config.toml
experts_per_token = 2
d_shared_expert = 128
moe_layers = [2, 3, 4, 5, 6, 7, 8, 9, 10]
router_score = "softmax"
normalize_top_k = false
routed_scale = 1.0
norm = "rmsnorm"
tie_word_embeddings = false
beta1 = 0.95
max_seq_len = 512
max_steps = 6878
Below are experts of layer 7 (counted from 0) of a mixture-of-experts language model. Rows are named router (the router's row for the expert), gate (a neuron's input weights, with its number), up (a neuron's input weights, with its number) and show model dimensions 160-319. Each number is 128 + 32 x the weight over its row's rms, rounded and kept within 0 to 255.
Before each expert's rows: "mostly gets" lists some tokens that are sent to it at least half of the time. This comes from a sample of Wikipedia text that the model never trained on.

# expert 8
mostly gets: "',", ".,", "},", " pm", "″", "),"
router [135 151 180 172  98 150 116 128 141 127 114 182 130 144  95 154 120 159 197 193 110  69 110 171  89 149 131  92 136 117 145  88 116  99 187  92 106 150  92 212 124 150 122  97 133  59 142 203 155 109 152 163  47 136  51  98  82 163 117 124 115 124 155 154 158 133 130 160 121 168  52 154 152 167  95 138 140 109 125 161 150 143 129 137 110 110  99 121 124  92 141 149 155 147 160  67 107 113 144 152 142 111  61 102  87 120 143 151 161  94 138 125 123 103 138 164 157 132 138 137 185 188  88 107  88 119 120  60 116 119 182 109  53 122 125 141 109  61 139 148 144 105  91 127 146 142 114  73 106 163 129  37 137 114 153 156 147 128  67 135]
gate0 [149 183 163 114 165 175 149 138 117 124 101 127 129 134 166 197 124 101  87 112 134 173 154 141  99  94 124 157 161 203 135 121 113  74 148  90 113 175 128 117 151 173 155 145  75 107 114 124 158 101 154 139 138  79 101 116  69 101 124 132 117 124 161 118 173 188  87 163 133 100  92 132 101 140 144 104 160 108 132 170 154 164 152 146 129 140 222 145 154 116 127 159 175 130 158 153 189 146  99 114 143 120 103 152 120 127 134 121  89 115 149  92  99 113 163 144 119 123 122  83 139 158  97 112 144 174  99 175 141 146 161 123 108 106 122  84 105 126 159  75 132 117 100 199 108 158  97 135 164 111 108 144 124 119 217 125 149 130 111  72]
up0 [126 109  72 142 113 142  94 146 147 142 162  87 180 147 140 191 186 124 138 123 180 121  86 139 142 167 105  79 163 126 118 169 153 134 144 129 111 118 120 136  98 126 107 131  62 161 178 146 164  94 164 150  80 136 136 139  74 137 193 198 157 136 211 153 131 126 136 141 118 128 142 130 135 113 177 162 145 126 132  97 113 162 129 128 118 136 127 133 125 111  78 123 116 144 190 121  71 193  87 147  98 103  76 124 164 106 152 108 144 156 140 112 136 177 148  68 125 155 154 115  99 125 109 155 152 179 140 157 102 181 134 124  88 119 169 199 203 130 118  79 128 128 138 118 127 116 143  95 185 149  75 104 130 165 132 141 144 182 120 149]
gate1 [145 143 137 134 112 133  95 119 183  95 104 100 148  71  86 121 160 111 107 140 130  92 137 148 178 120 104 135 111 189 126 175 192 129 154  81 123 172  48 180  73 128  90  99 119 121 159 151 128 151 163  85 122 190 206 168 122 151 157 151 139 141 168 139 153 117 119 153 112 186  88 186 173 144 154 148 129 141 120 139 140  44  85 102 132 161 136 145 109 127 135 187 155  93 145 141 120 129 133 132 169 157 161 142 140 117  75  94 133 140  84 117 130  85 173 110 143  96 115 128 164 130 156 158 166 126 105 127  86 161 150 186 123 156 212 154 193  93 115  90  96  92  85 109 184 158 130  85  71 119  81 144  82 157  92 144 161 143 130  86]
up1 [127 118 101 108 133  96 118 125 141 147  66 137 132 117  87 166 160 124  58 108 150  82 107 182 215 101 182 116 144 132 129  83 177 140 195 114 128 123  65 147  99 121  94 110 125 124 127 144 162 114 179 141 175 187 125 162 160 216 122 122 112 136  54 130 172 103 107 111 118 155 112 152 116 111 127 137 119 196 112 121 166 113  90  99  93 166 153 119  92 144 154 138 141 143 135 108 125 130  80 112 167 150 125  79 133  90 117 136 155  90  81 108 161 138 116 171 191 150 106 136 110 111 159 180 164 154  84 163 136 153 132 154  88 122 135 117 167  65  95 124 126 120 168 106 172 138 147 117 155 117  74 169 112 134  98 139 152 134 100 120]
gate2 [165 186 130 120 175 130 125 120 101  79 148 125 152 152 155 152 161 117  73 168 116  88  90 147 177 114 102  85  98 180  83  75 146  77 145 101 117 105  91 136 155 141 106 187 178 114 158 189 108  97 127 145 132 193 152 150 164 105 145 128 125 171 102 193 135 117 156  94 128  96 110 114 172 140 123 105 135 112 146 149  90 138 103 106 152 113 130  97 166 107 133 164 120 123 127 103 116 125 197 132  97  94 135 144  99 118 202 123 137 113 133 110 142 126 129 132 139 130 152 104 154 119 169 140 152 172 115 129 142 146 120 114  94  76  95  86 170 127 170 132 165 100 153 142  91 141 101  97 136 141 100 153 135 114 164 140 110 160 156 146]
up2 [148  28 142 170 131 125 145 169 141 130 140 119  98 124 116 128 153 143 145 122 149 137 175 106  89 171 136 138 127 189 107 175  67 157 103 153 103 136 104 178  99 109 111 132 136 171 143  73 150 122  38  90 126 155 132 155 151 210 128 113 138 109 125  57 104  85  95 147 149 124 106 147 102 141 127 124 108 184  95 128  97 126  87 111 108 153  70 136 132  81 106  87 164  84 129 148  90 163  84 175 157 123 126 132 117  87  99 142 109 145 130 158 165 154 163 156  92 176  72 130 131 143 148 109 170  72  86 156 179 110 100 120 168 126 213 105 129 157  88 130  99 135 136 120 128 104  97  94  74 111 129  93 116 104 113  93 120  79  92 123]
gate3 [141  86  74  84 139 104 160 127  95 191 170 109 153  88 117  96 135 154  96 138 101 151  82 136 112 129  81 164 122  97  36 199 127 100 149 137 156  80 135 134 135 112  41 120 116 104 100 175 127  89 170 170 117 152 141  99  99 139 171 135 146 181  80 127 166 119 156 102  86 124 108 113 134  88  87 115 126 154 125 145 112 138 110 129 145 148 155 153  75 117 129 137 124 138 129  89 148 152 144  99 115 148 165  86  76 116 184 150 116  76  94 116  29 133 183 131 188 174 133 125 114 149 123 145 123 157 179  96  93 149 177  67 165 166 145 124 102 123 128 141 106 104 176  73 177 186 119 155 132 125 146 104 107 135 102 107 112 131 128 122]
up3 [154  87  67  99 123 147 159 127  73 179 175 123 138 121 124  95 154 175 159 146  94 114 109 102 140 167 145 135 156 107 102 179 155  89 145 119 148 103 151 121 140 123  51 106 117 170 103 166 129  41 132 127  75 122 117  97 132 109 149 163 141 186  64 124 190 144 196 127  72 164 134  94 145 111 130 129 101 175 106 153 111 156 138  89 125 142 126 174  48 102 122 120 179 133 150  94 133 150 125 103 128 102 162  78  68 121 164 166 105  96  51 117  74 139 137 154 133 140 111 113 135 151 128  87  61 190 165 100  91 154 157 116 148 145 120 102  97 128 126 105 130  60 157 122 179 180  92 121 130 129 135  68 143 154  97 140  92 122 100 109]
gate4 [112 133 129  72  85 147 128 154 112 108 123 112 149 156 146 141 173 110 112 115 104 171  71 142  86 133 149 180 193  47 135 130 182  88 171 122  90 128  78 118 108 152 109  99 114  55 186 105 121 129 106 113  49 202 107 184 109 155 192 122 173  98 188 121 114 156 151 182 140 147  92 115 162 155 116 168 120 124 119 163 111 137 167 145 157 152 123 158 158 130 119  66 136 141 152 137 167  96 115 130 111 130 191  87 164 152 158  90 103 167 141 159 123 121 163 143 144 138 158 135  95 199 104  99 127 124 177 106 141 131 169 128 165 172 185 146 134 142 101 129 125  82 166 139 157 125 170 110 143 158 110 118  91  80 155  98 118 116  86  85]
up4 [118 114 125 172 148 104 125 105 146 148 152 141 106  87 121 139 135 112 111 133 148 118 192  75 176 137 114  78  87 197 140  99  58 152 101 134 168 116 172 150 144  95 132 144 139 177  62 170 112 146 129 137 165  75 126  82 144 127  69 138  85 119  83 117 118  97 113 103  86 124 148 123 102  74 143  99 140 108 131  67 130 162  75 117  90  75 136  96 107 106 130 198 102 114 129 122  74 163 152 148 149 109  61 161 108 111  90 163 129  92 105  93 161 101 111 116 113 103 115 116 165  84 144 143 148 121  78 141 112 108  96 119 121  92  79  98 149  93 155 156 126 153  88 122 114 111  86 135  98  77 114 149 164 145 104 160 169 126 162 173]
gate5 [125 105 118 119 138 116 155 122 123 116  74 200  28 110 149  55 154 128 107 134 149  98 144 123  79 139 114 114 124 130 125 149 154  78 115 109 103 115 139 149 116 102  88 135 165 100 187 148 109 100 122 152  54 170 140 108 171 125 123 136 114 154 140 118 128 130  86 167 117 167 145 102 186  91 164 144 134 115 117 176  68  87 147 135 126 119 132 164 100 139 108 151 148 119 129 124 128 105  90 147 141 123 112  79 154 111 177 103 136 114 177 187 159 156 133 148 122 180 192  83  99 125 122 168  94 138 125 109 152 144 160 135 111 198 106 105 128 158 132 142  75 118 128 100 149 107 156 111 110 139 106 103 142 143  90 136 197 124 143 161]
up5 [111 140  89 127 136 145 116  85  67 143 104 170 100 175 170 150 212 152 133 188 117  68 138 112  77 151 120 105 126  81 136 191 150  88 128 142 119 113 127 170 103 126 111 156 161  69 139  99 143 110 110 139  62 189 106 140 157 123 131 149 116 112 112 106 109 127 110 149 128 100 200  87 143  99 160 124 158 157 129 131 117 106 160 116 138 108 172 137  87 161 137  93 100 126 111  47  96 115 159 116  75 139  98  60 186  92 180  78 175 161 178 161 169 112 115 130 100 154 132  57  89 145 155  99 141 100 117 117 167 119 164 154  84 149 186 122  94 149 105 167 126  85 140 122  54 135 124 121 113 132 130 113 124 110  79  90 123  47 149 156]

# expert 17
mostly gets: " Spacewatch", " Chevrolet", " Motorsports", " Arena", " Stadium", "\n "
router [185 124 166 137 127 156 126  96 178 143 120 146 150 104 136 141 162 168 159 135 128 102 143 108 113 148  96  59 165 134 160 110 121 109 173 105 106 141  85  89  74 158 148 110 116  81  85 165 151  91 169  96  82 156 122 108  78 143  68 131  50  69 152 124 167  93 110 151  84 129  48 150 173  82 124 143 121 108 140 183 202 136 131 102 126  76  85 127 102 103 164  88 120 140 132 131 138 188 134 165 156 119 114 125 102 125  67 134 180 163 132 147 144  97 157 194 154 115 104 142 165 143 146  99 114  87 126  89 102 148 144 141 112 128 115 147  99 101  91 119 169 128 119 104 172 171 162  91  97 149 125 132 149  68 131 226 137 141 144 132]
gate0 [112 143 111 131  85 114 123 124 104 135 125 171  93 152 110  61 121 130 124 107 111 166 136 127 161 114 116  74 187 129 131  86  66 156 183 118 133 168 191 127 188 154 112 121 139 130 114 169 114 186  59 151  66  90 144 138 126 126 126  95  85 119 139 163  95 139  87 121 143 129 179 119 147 101 161 174 153 113 147 104  67 164  99  69 141 124 117 131 142  97 129 129 141 116 165 124 109 133 129 195 106 107 187  56 111 154 117 133 135 141 130 141 143 168 165 163 122  90  84 167 123 189 187  79  96 118 104 166  82 137 146 191  59 129 178 135 160 148 104 150 135 189 138 142 117 115 199 102 125 101 116 138 138  92 160 148 124  70 121 215]
up0 [116 166 149 115 142 129  56  93 136 194 146 109 116 109 173 158 168 131 167 112 150 131 213  61 127 104  81 126 121 122 190 126 123 131  93  99  84 162 179  82 112 144 162 142 163 157 113 128 128  81  99 146  45 128 128  90  39 165 105 106 130 135 126 170 110 170 127 135 163 106 128 172 129 169 112 135 112 107 124 141 170 153  55 125 178 113 151  98 146  72 118 131 150 134 128 132 161 146 100 109 102 143 161 120 146 165 119 103 111 155 115  95  92 163  68 175 213 121  95 159 139 159 109  90 146 131 149 141 142 132 115 153  34 106 162 136  73 159 147 178  52 108 119 130 216  91 123 114 142 102  84 154 153 139  98  86 135  99 159 168]
gate1 [136 141 122 165 132 122 193 123 136 117 148 107 129 143 122 126 127 130 118 110 117 158 124 100  66 140 115 125 138 109  68 140 153  92 130 176 143 113 183 143 153 164 146  75 105 113 141 141 213 167 131 125 126  99 107 163 158 128 142 112  91 108 111 133 120 126 133 150 161 133 116  84 136  86 166 101 133  77 105  96 121 151  98 101  46 134 184 154 164 160 127 110 151 112  92  52 118 102 207  87 151 118 123 209  88 112 127 121 168 113 132 149 156 122 140 188 190 139  85 120   1 101  87 172 136 104 129 175  55  97 149 108 151 152 118  84  81 176 146 126 147  69 108  98 165 118 133  94 140 145  77 141 152 123  80 180 111 142 119 143]
up1 [119 120 140 145 136 124 182 128 116  94 174  78 151 146 144 132 130  98 147 106 127 146  81  87  74 143 143 155 145 108  58 141 159 106 122 154 152 136 168 119 146 174 154  95 103 132 106 151 170 172 118 102 135  62  98 154 148 143 137  91  67  87 114 148 120 106 114 121 131 145 101 123 114 122 163 134 185  47  76 129 149 128  97 120  75 121 210 129 142 171 105  79 173 125  94  60 135 133 198 116 135 120 132 174  86  86 117 119 172 146 178 157 170 128 133 182 215 125  66  93  62 157  92 156 144 113 138 175  40  81 149 148 180 134 137  84 104 165 123  93 121  89 125 109 138 152 159  85 177 159 102 126 150 101  64 163  70 100 105 141]
gate2 [160 121 132 127  72 148 128 145 125  81 167 116 105 142 127 190 139  89 150 136 112 136 185  96 104 114 153 152 138  77 110  91 122 122 138 140 170  87  97 105  96 133  87 134 160 146  89 115 153 151 110 117 145 138 131 175 174 157 133 138 132 156  99 162 116 146 145 115 124 119 116 154 116 150 109 153 126 125  67  97 121  79 105 124 151  78 165 147  84 160  93 127 144 217  86  97 113 130  93 128 177 138 124 110 127  79 106 123 137 155 105 195 149 173  68 102 124  79 147 149 139  98 147 103 132 153  92 126 100 142 146 127 119 106 103 169  67 139 126 136  80 154 156 155 167 118  87  91  57 139 124 143 120 120 148 205  82 139 202  42]
up2 [125 142 172 119 102  85 115  63 127 194  74 106 152 109 133 159 199  98 189 142 163 122 187 141  42 109 143 129 134 132 113 168 112 154 172 145 109  88 118 117 131  65  72  94 164 161 120  91  99 156 162 111 116 169  94 136  97 163 124 160 126 153 135 110 155 183  83 147  96  94 118 115 137 117 151  80 132 139  74  82 145  77 181 153 105 122 114  95 119 106  95 132  98 167 114 131 142 129 100 171 171  78 160 135 103 124 124  76 118  80 118 140  98 204 135 123 120 142 104  94 137 146 153  96 174 132 146 142 157 150 151 164 138 154 121 159 125 168 104 131 128  93 184  79 111 107 117  89  93 155 140 145  57 175 143 108 141 153 176 101]
gate3 [ 66 108 102 149 162 136 176 147  96  53 154 148 143 132 180 104 141 127  56 147 146 117 146 102 158 175 156  76 147 126  94 164 111 139 152  76 140  86 122  95  86  94 179 164 110  83  84 156 129 136 149 163 149 126 117 144 161  96 106 106 141 167 109 124 128 145 143 134 136 153 138 118 218 112 105 122  79 120 183 112 150 136 133 109 137  66  99 143 140 148  94 148  78 165 133  77 168 152 104 128 122 126 164  96 191 177 150 164 135  92  66 124 116  88 121 181 123 166 155 114 170 110 187 147 136 143  85  54  73 100 108 126 139  39 143 143 135 124  93 101 192 175 170 184 180 134 151 128 141 121 134 122 104  75 167 140  68  91 186 114]
up3 [ 71  66 126 159 145 106 127  86 118 107 137 141 164 136 121 112 148 178 153  83 131  93 116  96 150 108  63 104 119 128 150 111 116 117 122  74  76 131 118 125 123 107 137 143 100 107  99 146 153 181 154 110 130  88 187 147 194 155 119  86 111 160 120 127 126 127 157 125 156 174 178 205  90 114 143 137  73 151 143 101 160 204 199 161 129 115 159 190 111 124 122 200 119 100  78 134 126 192 166 101 111 151 177 138 129  85 100  95  68 159 189  98  62 143 123 132 114 117 130  51 180 145 102 134 171 143 165 134 126 123  93 120 112 139  74  93  97 113 134 110 123 130 111 198 115  69 140  82 183 127 144  44 129 156 187 191 121 168 124  87]
gate4 [134 127 115 202 192 115 121  86 135 205  83 127 113 111 127  81  66 146 144 127 103  93  97 100  49 103 185 146 137 114 144  80 134 100 145 110 123 136 142 131 130  49  89 166 130 136 124 108 148 131 160 134 115 122 127 125 135 171 166 162  93  83 135 120 114 117 133 120 133 143  88 104 125 107 162 137 117 192  62 161 148   9  97 122 104 153 164 128 130  76  84 107 115 148 112 150 105 165 105 148 156 188 100 162 200 130 126 105 125 120 103 149 150 211 152 134 119 193 117 145  67 127 160 190  61 132 169 154 132 190  71 121 135 126 116  97 116 109 168 106 150 155 101 119 154 122 136 130 168 134 132 145  83 120 155 105 180 121 120 162]
up4 [ 97 120 149 116  78 155 151 202 146  49 163 141 139 123 122 161 144 115 122 119 138 140 147 171 178 168 125  54 143 127 150 177  95 156 126 138 125 152  95 135  85 206 159  99 123  74 126 132 122 119 162  66 118 161 138 102 177  88  95 109 186 164 108 133 174 116  81 134 118 120 154 170 130 165 101 140 109 101 196  92 110 196 168 178 167 114 103 126 100 185 144 131 134 131 138  96 124 118 126 186 119  58 135 136  91 158 177 115 149 137 119 143  93  81 136 103 113  91 130  84 124 135 117 125 144 156 143 146 158  67 137  47  88 147 164 122 163 108 137 125  47  94 129 172 129 155 103  92  77 132 113  94 188 151  64 193 101 143 111  87]
gate5 [112 111 231 141 129 116 112 108 137 141 151 129 136 116 114 102  98 155 114  88 158 141 109 188 148 130 100 152 171  66  83 142  51 131 151 135 169 128 111 134 124 121  82 136 109 150 104 151  85 121 106  82 112 127 176 134 154 122 109  78 103 131 220 127  66 161  88 153  88 118 200 143 103 109 128 131 144 100 150 122  93 143 132  93 125 123  99  86 114 117 119 176 153 127  76 128 122 195 115 183 160 117 175 172 134 145 164 135 153 145 172 129 194 194 125 186 103 197 170  67 159 136 118 126  80 141 130  83 196 172  99 160 124 138  75 140 218  57  89 146 115 113 113  94 134 143 115  72 135 130 127  98 118 141 150 144 103 144 168 140]
up5 [120 129 175 128 144 146 114 112 156 119 111 161 151 166 143 153  67 224 123 100 154 105 116 170 133 129 101 129 174 105  46 145  82 107 130 125 166 106 126 141 142 138 154 120 110 152  90 129 109 134 157  81 128 117 151  61 124 140 128 143 101 135 198 116 108 149 152 158 106 128 186 124 125  63 121 101 173 120 171 130 148 121 105  67 144 109 134 123 145 137  84 127 126 154 123 114  99 150  88 199 175 164 165 147 126 154 153 122 122 139 169 142 216 235  97 151 104 152 185  77 177 150 110 115  96 117 157  99 170 160 105 178  83 147  97 224 156  88 114 140 172 136 115 140 156 141 143  99 127 130  99 113 108 111 155 130  80 169 145 103]

# expert 1
mostly gets: " MPC", " JPL", " Spacewatch", " ·", "|---|---|---|---|---|---|---|---|", " —;"
router [106  81 148 203 115 158 123 107 170 116 126 141 203  84 137 161 147 177 160 141 140 113 141 123 135 157  99  39 136 122 129 118 106 110 146  86 114  94  90 136  96 125  80  99 154 103  93 165 155 114 173 125 114 187 102  93 121  85 112 171 109 106 164 133 142  90  79 135 149 108  88 138 135  98  67 139 132 102 135 178 157 134 188 162 169  81 133 113  94  85 184 154 130 167 136 116  77 188 123 111 163 109 125 108 108 130  83 136 151 179 151 113 117  93 126 154 157 135 128 139 162 140 161 109 110 110 107  74  92 187 126 109 127  66  80 141 124  88  98 125 100 138 102 126 141 177 133  83  81 128 133  98  99 158 153 165 144 156  96 152]
gate0 [117 131  82 157 104  64 129 195  92 127 115  79 142 167 165 160 120 126 155 143 169 123 127 208 125 124 163 114 142 123 202 179 122 125 138 161 161 135 136 163 139  98 147  75 157 148 144 157  98  34 136  65 128  84 110  91 100  94 182 134 102  85  72 118 166 115 107 150 141 140 137 187 136 219 187 154 121 109  94  88 143 137 172 102 132 194 146 194 181 114 104 118 101 156 135  62 130  92 182 167  93 133 152 128  76 124 140 121 133  91  90 130 135 167 114 172 131  61 139 155  92 124 162 151 105 111  92 131 103 147 103 145 118 144 148 125 111 112 158 106 140  95 100 100 103 123  88 129 135 108  95 143 123  98 141 138 159  90 121 163]
up0 [112 162 118 197 150 130 133  40 145 188 130 145 108  64 144  88 155 114 133  85 125 117 176 112 130 167  35 146 120 167  96 128 155 115 167 139 126  78  95 139 113 106 107 146 126 122  99 141 153 132 147 128 146 143 104 165 121 137 140  95  68 118 174 137 113 132 162  90 209 190  91 148 126 139  74 146 132 121 142 174 114 154  36  90 150 105 124 114  92 159 113  81 111 114 102 154 160 179 112 124  96 109  98 133 140 120  86  84 170 128 157 144  91  44 103 105 121 144 116 129 194 162 113 134 135 137 119 113 141 116 110 115 109 117  83 136 113 154 140 112 145 121 146 255 140 166 184  87 128 114 145 120  84 114 110 118  99 137 125 116]
gate1 [ 99  90 117 127 137  44 175 140 172 149 140 142 142  95 105 179  90  96 166 181 112 111 161 172  51 134 140  97 143 184 153 173 149 154 155  92 106  62 147 128 156 153 169 144 156 136 189 212 174 127 106 137 204 164 139 164 110 116  83 162 101  80 179 159 130 131  98 127  98 107 100 133 143 174 137  99  95 170 140 159  55  93 141 152 113 122 120 105 173  51 105 122 149 134 128 163 160  85 159 111 122 184 139 186 110  83 199 128 142 156 149 141 121  97  99 202 171 110 145 140 153 171 105 138 169 148 145  63 115 135  76 175 140 119 152 149 177 113 160 128 125  97 137 147 144 173 165 117 168 113  99 104 142 177 183 141 123 126 157 150]
up1 [128 145 125 139  96 184  88 118 124 124 131 105 120 136 153 145 136 175  83  92 108 143  57 124 191 120  85 171  79 108 139  95 135 105  59 117 130 197 166 130  71 101  91 108  63 105 105 104  86 164 161  87  81 142  88  82 127 137 145 124 125 169  65 141 160  79 105 131 130 142 146 142  73 112 126 179 157 112 154 124 170 161 129 120 154 131 158 161 116 183 169 146 125 123 110 120 134 132 117 143 129  86  62 140 158 121 101 136 104 103 144 148 131 156 143  66 134 138 171 121 106  85 124 114 114 116  90 197 159  72 178  99 166 148 124 138  54 150  65 145 135 120 123 131 153  59  96 147  94 142 158 156 110  84 106 150 152 108 117 124]
gate2 [ 70 121 137 132 136 154 105  63 167 180  82  86 164 121 124 114  97  86 120 127  81 134 107 125 139 133 112  53 150 119  80 147  73 144  67  86 121 135 130 175 190 114 162  80 129 103 129 113 196 148 146 131  58 127  80 126 135 164 167 140 219 121  98 142  72 202 123 110 145 103  99  69 121 139 125 104 156  98 161 100 103 101 109 137 162 136  89 127 117  84 125 156  99 112 148 166 138 218  99 140 130 122 128  71 147 145 143 160 167  75 174 139 174  99 124 152 168 136 134 113  89 154 114 124 122  85 160 186 157 152 172 119 105  90 117  85 168 122 138 146 146 155 158 108 129 111 100 131 123 119 116 139 151 133 124 140  92 144 156 126]
up2 [ 74  78 103 134 101 190 116  63 181 161 100  88 168 128  92 110 154 125 142 142 102 142 171 133 130 133 109  95 113 128 100 137  72 146  48 107 138 164 120 110 182 111 145 100 137 102 120 136 194 176 142 120  77 143  87 147 108 154 172  97 175 145 153 181  86 194 110 125 174 140  90 107 129 146 157  63 116 122 139 105  87  64 159 115 156 156 109 161  97  93 133 116 117 103 138 165 111 202 120 100 149 120 142 113 182 143 118 115 167 111 121  87 126  68 133 134 174  96 141 155  76 106 124 145  83 129 129 159 175 122 195 119 120 123 121 108 128 123 152 189  89 122 131 104 126 128 129 111 149 140  63 141 136 142  81 127  93 114 174 113]
gate3 [133 145 133 122 169 146 128 178 151 100 150 131  79 152  82 104 121  56 146 106 143 123 100 141 121  40 136 110 186 148 137  97 117 122 122 137 123 146  39 126 132 119 124 147 190 103  45 113 114  76 103 114 140 139 153 121  71  95 214  80 185 113 162 122 139 146 148 139 135 139 102 195  89 115  79 184 106 143  83 115 192  96 140 113  84 152 158  81 134 139 153 136 129  79 168 140 118 135  99  63  71 144 101 123 143  96 142 189 144 149  83  76  98 145 102 157  82 104 138 158 107 144  88  31  90 130  77 133 149 118 130 121 122 179 105 151 137 195 116 121 115 148 134 171 158 129  48 174  79  97 152 131 138  81  99 131 129  80 120 166]
up3 [130 147 139 131 135 147 139 183 143 132 160 126  83 118  84 120 113  69 134 121 135 103 110 134 142  42 175 121 167 137 129  86 100 140 120 117 129 157  77 172 136 110 125 137 172 151  87 138 103  82  99 128 124 137 163 119  84 115 192  91 203  97 191 108 141 156 176 165 150 147 103 191 128  91  68 178  93 123  80 110 191  83 105 108  69 163 117 116  92 151 162 163 135 112 158 141  94 116  95  83  70 113 110  97 164  99 134 152 194 164 102  57 121 135  98 126  96 132 159 140  70 135  65  83  94 137  94 124 130 122 119 123 115 178  84 146 126 194 128 146 104 160 150 167 156 105  50 168  95  87 137 136 122  62 121 115 141  78 112 136]
gate4 [111 151  94 178  78 162 110 102  95 134  94 202 145 159 203 111  63  96  88 108 158 100 157 114  76 145 124 127 169 140 105 127  97  74 101 142 136 131 174 145  99 123 105 118 139 137 133  73 139 144 154 116  82 147 159  59 152 180 134 177 122 100 148 114 140 106 133 102 204 167 111 141 125 122 153 157 149  82 107 143 120 104 140  62 149 137 147 123 126  78 155 155  85 154  66  77 152  89 223 121 149 145  58 175 111 114 146 139 166 140 106 149  81 142 107 184 146 139 175 127 103 145 114 119  90  98 132  33 193 122 150 131 110 123 107 148 173 134 153 126 150 119 125 155 113 131 105 132 114 128 133 154 152 205  75  85 129  97  91 124]
up4 [ 91 138 111 137  86 141 152 117 140 136 101 149 190 104 134 120 160 105 114 103 132 123 136 164  75 183  97 139 129 138  79 126  57 131  84 130 157 122 136 136 105 136 143 114 149 109 132  94  84 137 139 124 121 138 175  59 128 160 126 151 126  80 137 102 135 103 148  94 185 150  83 163 101 136 159 153 206  65 107 134 145 102 103 111 123 125 177 134 153 128  85 177  76 168  70  93 136  73 193  76  66 157 112 178 135  69 158 163 116 131 141 142  53  98 143 164 171  77 146 151  84 152 135 140  77 148 135  83 182 118 130 113 123 115  94 136 100 105 134 153 165 157 123 173 146 107 123 141 127 132  97 121 208 204 125  90 138 121 148 171]
gate5 [138  95 110 166 150 129 119 141 141 122 169  81 158 140 162 170  81 139 113 133 141 160 124 152 153 133 116  68 124 124 131 128 153  87  95 121  87  48 157 117 121 113  91 159 220 120 115  93 131 147 168 150 107 136 137 133 157 132 128  98  49 107 103  77 120 102  72 161  95  82 102 178 153 124 145 132 134 120 104 165 118  56 115  99 148 172 116 103  99  81  99 167 201 123 185 140 117 109  96 156 152 105  67 120 192 163 114 166 154 139 105 100 111 139 137 110 166 191 189 103 136 109 137 161 125 165 115 102 140 119 132 105 136 160 174 160 125 166 154 108 175 109 181 160  62 168 104 121 104 136 107 128 110 126 171 122 138 110 136 175]
up5 [217 107 115 135  97 108 123 163 184 106 136  76 143 135 130 105 112 105 115  80 129 136 159 116 167 153 136 128 136 120 152 160 113  60 105 150 115  58  14  88 102 114 134 137 140 181 176 108 157 120 119 114 141 195  91 106 105 167 144 141 156 167 121 111 102 135 117 144 157 147 150 119 142 100 128 177  81 139 140 124 102 140 172 151  76 110 132 156 145 128 112 108  51 128 128 125 171  77 125 144 130 129 106  80 117 133 187 121 128 133 153 141 164 130  96 132 113 145  88 148  61  74 160  96 162 152 130 171 173 123 157 182 104 140  99  50 126 119 156 172 141 116 148  56 108  93 138 151 156 132 146  52 122  91 119 207  98 162 119 124]